Below are experts of layer 3 (counted from 0) of a mixture-of-experts language model. Rows are named router (the router's row for the expert), up (a neuron's input weights, with its number) and show model dimensions 48-95. Each number is 128 + 32 x the weight over its row's rms, rounded and kept within 0 to 255. Numbers have three digits each.
Before each expert's rows: "comes after" lists some tokens at least twice as common just before its tokens as in all text. This comes from a sample of Wikipedia text that the model never trained on. Tokens count by the router's weight.

# expert 46
comes after: "\n\n", "ersonnel", " and education", "emograph", "==Cast", " results"
router:147105107150142110170122145064115144105134103160134152089131189112103127146171141085156083201163120147078162171105051094147101182070144170116100
up0:168141087103100095137138136043102162090135120121116107118092183113104104074115119034086132044143141138098168090173129103134081116086119170126152
up1:141157099146111124102110146114093087060137180081150130085103143124128132132155106178171073082175067141147191134176147062052164170109126112097104
up2:108106083111077145127171137104107134051135140130127127138120148141106097123156141124074145211109155138101122137086136049095148068110087150076144
up3:123086118208134121146126045113174086144133085155116136120122173106169116118128168143138104130086135120052092127155099166110095165142113204121122
up4:059076099059187110125078089086144161142157096171126083121110141123107105097117115140111133171128119123105064143144116143105132106136138134116093
up5:170091204115064084097122145119145120174177114145079094162171118139132134170170098164163120089099088089082128145118158136146135086119131095135165
up6:120099099143099078167184085085118112144171111081201115157134136165171181197169146131111086158188091175117188142164131094136128161096087183157134
up7:099173080195193181142130150176071173108190154120114166137115152091171158124134131096117075168177139141145057233109169104128166137109115113062198
up8:173155134098110137118155115067100082148067118093093102138146124142086138098114121066134155148120115179158150146102123067161165148077066140165135
up9:133105140161210140122086129193114132098198160087106192108152086155125145121161148153160124126188156123135128165055185131165157147112175137091151
up10:138108122135100154200131155186103175104145120136161135068148096114151224175132075144185113082159093151071157116112125167097169140125106120130128
up11:113160069145133148100082095099200084192076099166128117120168080106124113124121090126082093101106159154112152097116182084162162167140126102094134
up12:086148114127113171147118149114120169123123053135166120120143136147123157175109167110140092145137130175103202114124158104130106185119164145110110
up13:093133168115134136181132160113147157094104153096183127143161119095157105157059108133110149160163114178082179068092070153188196089113106106095113
up14:160130086129110142146147086154165113079082143080105134139128167150069113125168075077121133164122050170142068050109089088148112138160101101101144
up15:123156032212094171173116132158132109155109175131062113095135117144162107157133111128134133054110084132139210170093121138097129134090088175123137
up16:096093165203104076111172172189133094163110102126138097110155120125082172142138161140182128089127116121098157175120109096077100124171170162128118
up17:131156135122068157157135117076103064162144136111130070108156072149166078167146124117150130232158125090119100146093069060123114120128134137174130
up18:136119064113072137102118159075116138119115064121124065102118192114135175142114144112083132152099168135174116126124131182115104136097170132105112
up19:112082110160147096109110155145111145105127110222135099158059097154108140159147111171130045162100097170135114180124136158144119153179123173109167
up20:150108147050068131177091118175100134169131120177136140131193166052127121168188106073120157120118095130127134113116110167095133143062137102169159
up21:136157131133065104153104205137130083140128164138155128071116166151155143095156132081170076144106082086087100136239087097107108135157124129124070
up22:128124099119154150152125147086157087149163163115103092144155163077104129127144116146103112140106167099160083175132120113133168156132148186142121
up23:079137135099064125153139135102152105132136128093135163140109114093101156156138193099074126093129164087128152190101101146161116202148122138181109
up24:159161142095193131118102133100094101118148128092113152106145107145184132073162114038158135090090148110091174154105184202123115160138206110164134
up25:126092146084113147123151132114187148131075121164107072129160126095185157138146120091074126122141092208112114087185160178089110138132102143139122
up26:127139174165162179172126127065116138116059132104106095139141151105122150121133098160045075134056088153117161114108120116087142118166158142136088
up27:107064142100117078115134165103124142142139145137134113100146115072132129127122100145202136121149090040146122129143091174095130099110130121113152
up28:127147091112189096125116138146110183067120088105129135102187167116100166084145141155203081211157103148185081166130128110143089139165176142071143
up29:183191192197103123140155127101094077098143144118166133071087163140129133176129178067154155192160107167171114082164092142093107108081147122179107
up30:129064094087099148109157109098131081115085127157095115180141141075105125075136173159078103152189041149094137145127094143125118171101087048125125
up31:081149120143113155229131158123153117110136128140137150129085096124160095153178126115145100127169137155080124141078133102131193150122145126066096
up32:129083132174137135144123130081146123146213126165128154090133145121126148101132117080100128147085127149114063101119108089098156148108137107127149
up33:132101129112095113105135184133159214094079109128157080089147144117133141103075127132193163112134122134122168171128111192133095140097243089126124
up34:137167141193122165125154134116118123135122128084051162105114153184144140101086137110112089121103137143185195160122127098192177125125083137119084
up35:106168119088172101052067125123096132198118139166098151079120160124049164159116210141100152148090126177138135086144197062179094165108140140103133
up36:171119156125127095147124146111067117139126133140120152134120108171109177157117090077122156102072132116124190150116139095103120154092144099103155
up37:110097072151095130113140136080164168054118129133112105141104148070129139115159139137115112112130146151153143139099131150172128152154184156117118
up38:085152084126202149137150153143126149122168125131060131141138093146179130173130144102174133191121155041182175126115074174152172090118117113154121
up39:145150100108182115101178186114070140123088111052150144047111139163121147112089071126111095213086145120090163145091099152103199104206131160086162
up40:122065108096099100109115152094123122080179170159134129075115124140124112122115098126182095169087084102128158114171128105111121139075142055156106
up41:104088132132107095227136111157130172124100146095075091110138122143093119162084079116098124092139107153147119151118154143103119194133149147179078
up42:159159135115099117130171091128049095101153149151165140105100134079099128115143136118141220119111058107114108177139145090141127150124092118134145
up43:114125147144068134109090092074109111151123153137142100128138119140127191129145113126115164214125164066072151135057140118099111137137099122103123
up44:099101113104144150168145145128172154166131122096134134133103146110135090080145123132100171120154136075130133159112102080120128229118107118109066
up45:145108170136182095160116094047097170112195138144147110113173097116119097117078154218164166175086162185084073161113131166152119135112130126089154
up46:111122160109167158100189075165119136105136140160112096129133183113111180187151117123154126207099143113107145124164111141085063071119091109100146
up47:127123100119097178143107092148115109151153168144077053098139117131087115080162121142133130139121095192079142146077117133103076144136219148128117
up48:106131087152154174081129141100153091153168092137101162087137163120161174128188141100114115162127125117146110145151097146150192108116154098068164
up49:123111146124104159199140092119090095117153126075098133131056136122151115128196135115135142110162120205138115175135167110151082074129122136187124
up50:087104128143103179076137126089123122150156142122130154174090123125118133174110116116142105127151119158084056150117073139150138088168141114128113
up51:106141134141126080188087137117189148179082129224099171101067168140162131094127086107127120065074109093124213175148138123145093137121166143112098
up52:120172124074170123118108111185130144148147125091098162106106132098135121111114144102115091111114146100090121123127139117120177148089103072183079
up53:137070127135141166147084123108156096181107108136167134140118101127173183115119153173150159221092095157126131116169096109112099208160129136096141
up54:127174172084109139094121192100214111199141113159112142130200109115095061174195127134119102144133132084143113114137046184146136161099132154102097
up55:126082127164115084159161146108108124164114151123133132124136180166110113200128107165090158116106088126096134071159106058136135098125122113107154
up56:087155135121106165175097142101109142113093144092172105111170046140051069188046134067118155122142085146113119148118161116061130116136103156150110
up57:182206104144105085109165136073098087089134129183084110174107115098123147111128147149110127166113172149120123171125080113161130156115088108106083
up58:094142150154120079140097109113061133160135095132127107079125152108124098121066060127188138109170190115169173143091125133155147106131183130208091
up59:165152102189122164112139160150135086169113107155156053142177157109140151152153152108168132168054189138079117170156136146120148173143136151099166
up60:168082099106152120122128140135091130138088093135119128109160106117125094171071108155124120132099102164122116105114086155175068093145160122188097
up61:181100106156138093068116082161126140049137144121115155162114122202093167156114169131144086139135157113141103118149174173124091135077165120133132
up62:094166130090144127184063100171104154138042142124141131137146141118153105123115157109165144129134142117139117095079120050131188106154089084151120
up63:154122152087109116114158092192110122128176120108139075109086106116194144163126103133113120127108089165115099108101114139145097164150108147174147
up64:169106098183156150173139103117106141126134125134134131091086142148025086126106152110114152123133080111101090109104151169131030110158154155150119
up65:125078147104119134140157118100094160150168106121138130171112112157115085167121118163077091150097129139153146112168156150121118111139152155083101
up66:111063160086145131145130160101095118162082127096079124171139148103087148133103175106129111088101177143159106149141114060170104189177117159101123
up67:189153138184128133115114077141143072088129194100108078093096060084153152135198145111161161103098139145081145182123137140117112158123105123176161
up68:159144131132113156061133088108102143153122106141179121120102152187164158127121180051091126073142125110137120134128113180092149178089089127090097
up69:157111142134138164191110141096152085112135154088166097137140130121129119158148110106091089163112149197174134156111158102162139153122169129144167
up70:069104130099123099148106141088098119071101076143089111091097141167089100139159043113132101144168133057162118133140129154131097143112137173054141
up71:121094088136108072187132163125136128198106062119116157146089126152128100097089125089176139106123102144084150156205138094145123182150128167140154
up72:183114118097057095104211173103133187103092156120096080116119118165116138155131099182162130154127165073132120174092071160108110118125071110143147
up73:097160131183101093144099147083166107120121128074143125127140080117102110122065095077171125146156088112082137081077133122173096130127133141095097
up74:170175100152146180106106124124087161102117102085170107085131118119169099095067110126129176194098093155117130106125147086145087125107081140098106
up75:089148071135160148143094085152171106089158133107088146135119113144195060186116093125114163121116179096117160148088156108136154093139167129082205
up76:151128108116200110107099159119138130112147177076173086172141111116166161140178129149136096138107157103134112135075124119144120145106160114094159
up77:157105108078097104130187167158120109184098136132168136145174108159084197092130150142115106169116139190186129125103136070121081094126187150076220
up78:119119144060110132152132083094112144073105158164154090071103139113147097124100126079126096178121191101141129089126109152108113154096163170145100
up79:085195125147086156131198085145074125138132106093124123141095127149103143150149131126152121074153113185109169180124104129145159122134164166188121
up80:157109096148117129178178130125140174150122137099085115156172084169136093135156156125168115136125125154136076165131132099140114205128198135130102
up81:104104159098133148168114116157116190139098136116192124140131067092133154102150173179126166126171102095102088158129198141100161098083129156128074
up82:123085053118086158131154091146181128131103119138157123155143153110151167071107136137154115155165145143139125199132083171142164124147140120167080
up83:104083115170123114150070081097101139117154137128122113159092149157090154144112123141149052192071109125089118122108139140130091094154155108097058
up84:111170060115198138146104110145140155139154146156094197122080137093083148114144153087155119109179203176123130199122147140113144158141070078148138
up85:171110150080163111127114128152097182110108148043093049132158091178143089122090132164172139128126121176092128095138096139158079099166136158104143
up86:153136093129111098079161077118143111172101133090164158158113082178099145116137135065138096137170126180127181094136108112127068121137091168108096
up87:122131164097110101131088161134163134102166136098132138093120066115166093095170083115095094120078138094151075150070150168150120127095130165163101
up88:146168112168109122140125138102176127094187113196139126135079122122075124157138096144190114104111143142097166124194103196160120158128162127103120
up89:142070172124167165094134117118050129129164068099118141190091140173088143143155093154124096152126126103141068181128070133163151114113083117119062
up90:132049184113114123067135156119117065126093133153106138131160062103060092143174143131124074138159105202205110118139065103065095131134133164073104
up91:154190171116094093142189182117127074135129113107089174097137130092154145163141133147126086134108161148131109106109137128115154149102132149151087
up92:116153227122111154144147172109153138119190166056116149101153167167150112164114133143192128116134152105144091116097083146173149122187134168104144
up93:146129138168080142096090144131145138101087117067122127147036113136213139120119195162153215218135144153141097097137132102206133149101136127077145
up94:196076134152130176116092148139100160110118108092066215105153158144140106134092179117140108155118182152102066126112067124189085137149149103125142
up95:065152127086182130117120165079177090133155102157158132153165167078141092109153094114131121104148154111133088110143174112165114194071172110159104
up96:099175211058119110118098116145089136165137079085095095107122105160119086038101109140101180126130091154136128129177128134154097094038152077173154
up97:160162143156131184094167155095132081133155114125133082119126159122109089098136219092172103127129140136171156093115099191104106143091154135092174
up98:172156127108162143189122136112197139164153167180170112145146113164167137120122125064119100164137151109201182133115118152098100102116146097120115
up99:131089099099167144120137106098158164156124163130166119151098142168059144194149112113133138155100161147150150075114110143204131162114182141187146
up100:166129146118108102133160063109132172126118117075182082071180107222128166139140112088173090144115135140141148158123124109118139176113175141130137
up101:150162130134108127116153115139122172080117078182113099159102131072091081156093117166139137136103123074124137144121088109140129070091160127107093
up102:106125124114135103114134159161108071100145139132137067132131139156088132199146184186129170101159108137081122199130130157144114110115109156102208
up103:144239118096122093145191175120148142127153120133093147150148120157099113161104104130132105172139127120130124119101115086131167106130111151081101
up104:132196126186081133143133171079105124107163147163091134134164144155158169121124159097127113098100106114071115092137187126128118109104146165150058
up105:091164087171135144143125201035152114115116115143119149251107124102115121143111177108102125141152168106161133142150149139103126149031090113135153
up106:178116109138175116154161121163110083166084175119134203132156104102127129114115117096165114165143087122199152135116106100080123155126103157154131
up107:085169157191129144149120093066123127097137150094164202122162101132089098188127091134120113085110126130151148144116127086128185161129127070141061
up108:109118164119102144131106142098127131080155047121190121162161114121125118161074197126174193201131113159152094076127137124115132136095100083136133
up109:121163170125095207154117103100097116153125134097163090121081178137134130126123157109065157147172074160060183130107123100173127117145126128138144
up110:067060057131164091103140155130119133129096121136116125069190114096098102129135169076162128138119100085154118140131113085145125136124144122085112
up111:107077133144126137140096142132130133094141142129175222120139140067067158151150201076143125080133096083100147119113111148111070106084119095163119
up112:113152140065130164112143120081128093117124148121103095123151152188104137137077171156108104125136118108077162096117083159117152116163113144129114
up113:140137098157126130083164106095150174150084114146137115129107119159174097083088167168065187131113141144081143113066154091136124144089117154096140
up114:123156135118095141103211131120144116125110101135093139069137073106139097169174155137173134176170089131096167119159129108146127197129120188134134
up115:182177149111086146154118171146134085126184132149171135121147111172151099165151140117165136206135136123138171197152102150111111088145098147047149
up116:178056097112082207120112084172108147168118086134147138104152122132093177118132096082096155083120125110106148133149126137153082136109118106155083
up117:091135087120112145115196136167172133145126131148089088117166132167133118173109133153149096099185116097131101147094067101157152177113129128130145
up118:138152167134151139125178112059108118110180142113064097082093133165137088129119180104171078126104155162153202127144126119142162141117136168160181
up119:082078178156156081094149134148082131134120176109168142157147147116105109144169078108200092103096122060157200134136127114098103134085117110138123
up120:090144138150173124079135125104156149144191064137164154077153120150080131206123140125184123149072185076088101129089132099120061135163136105137112
up121:160083131176172111169096138125059117142123140103126142106139177198156125129156136159121110104127144105101140175151123153096090118132111118141111
up122:084073132176101154156087095148122151165129155146135118148095097133091099142141098140157141122078166134091156092140093127109037163159198076128111
up123:094130075102130127152137091136230105148093141150107161136113155123139120109163132085141106126107137175156091091108173077114143157108136123098192
up124:148168150135115179139114097084120100127132082093120090162113132128087151158162132108147078140110028120118138096117158100138124106134103202127085
up125:179121091088131122113125148101132101149117122111104103127145168166157103175113094167083117092102116102111126100133145099151058093132114142195132
up126:129160070094190128112127113057121136145116116127114156090183139194113099130150164089150128126093110096110113148106171164134169166092123094137173
up127:139086144110123151149146180127103107157197078060134148126121170128114104100145119169078154111139127043149111151223091119144090118119133150064137
up128:116175134154155053211149131107120185146157090072116158121106127162162160133126120106098161113136088181131135190122140072122103114155079096129104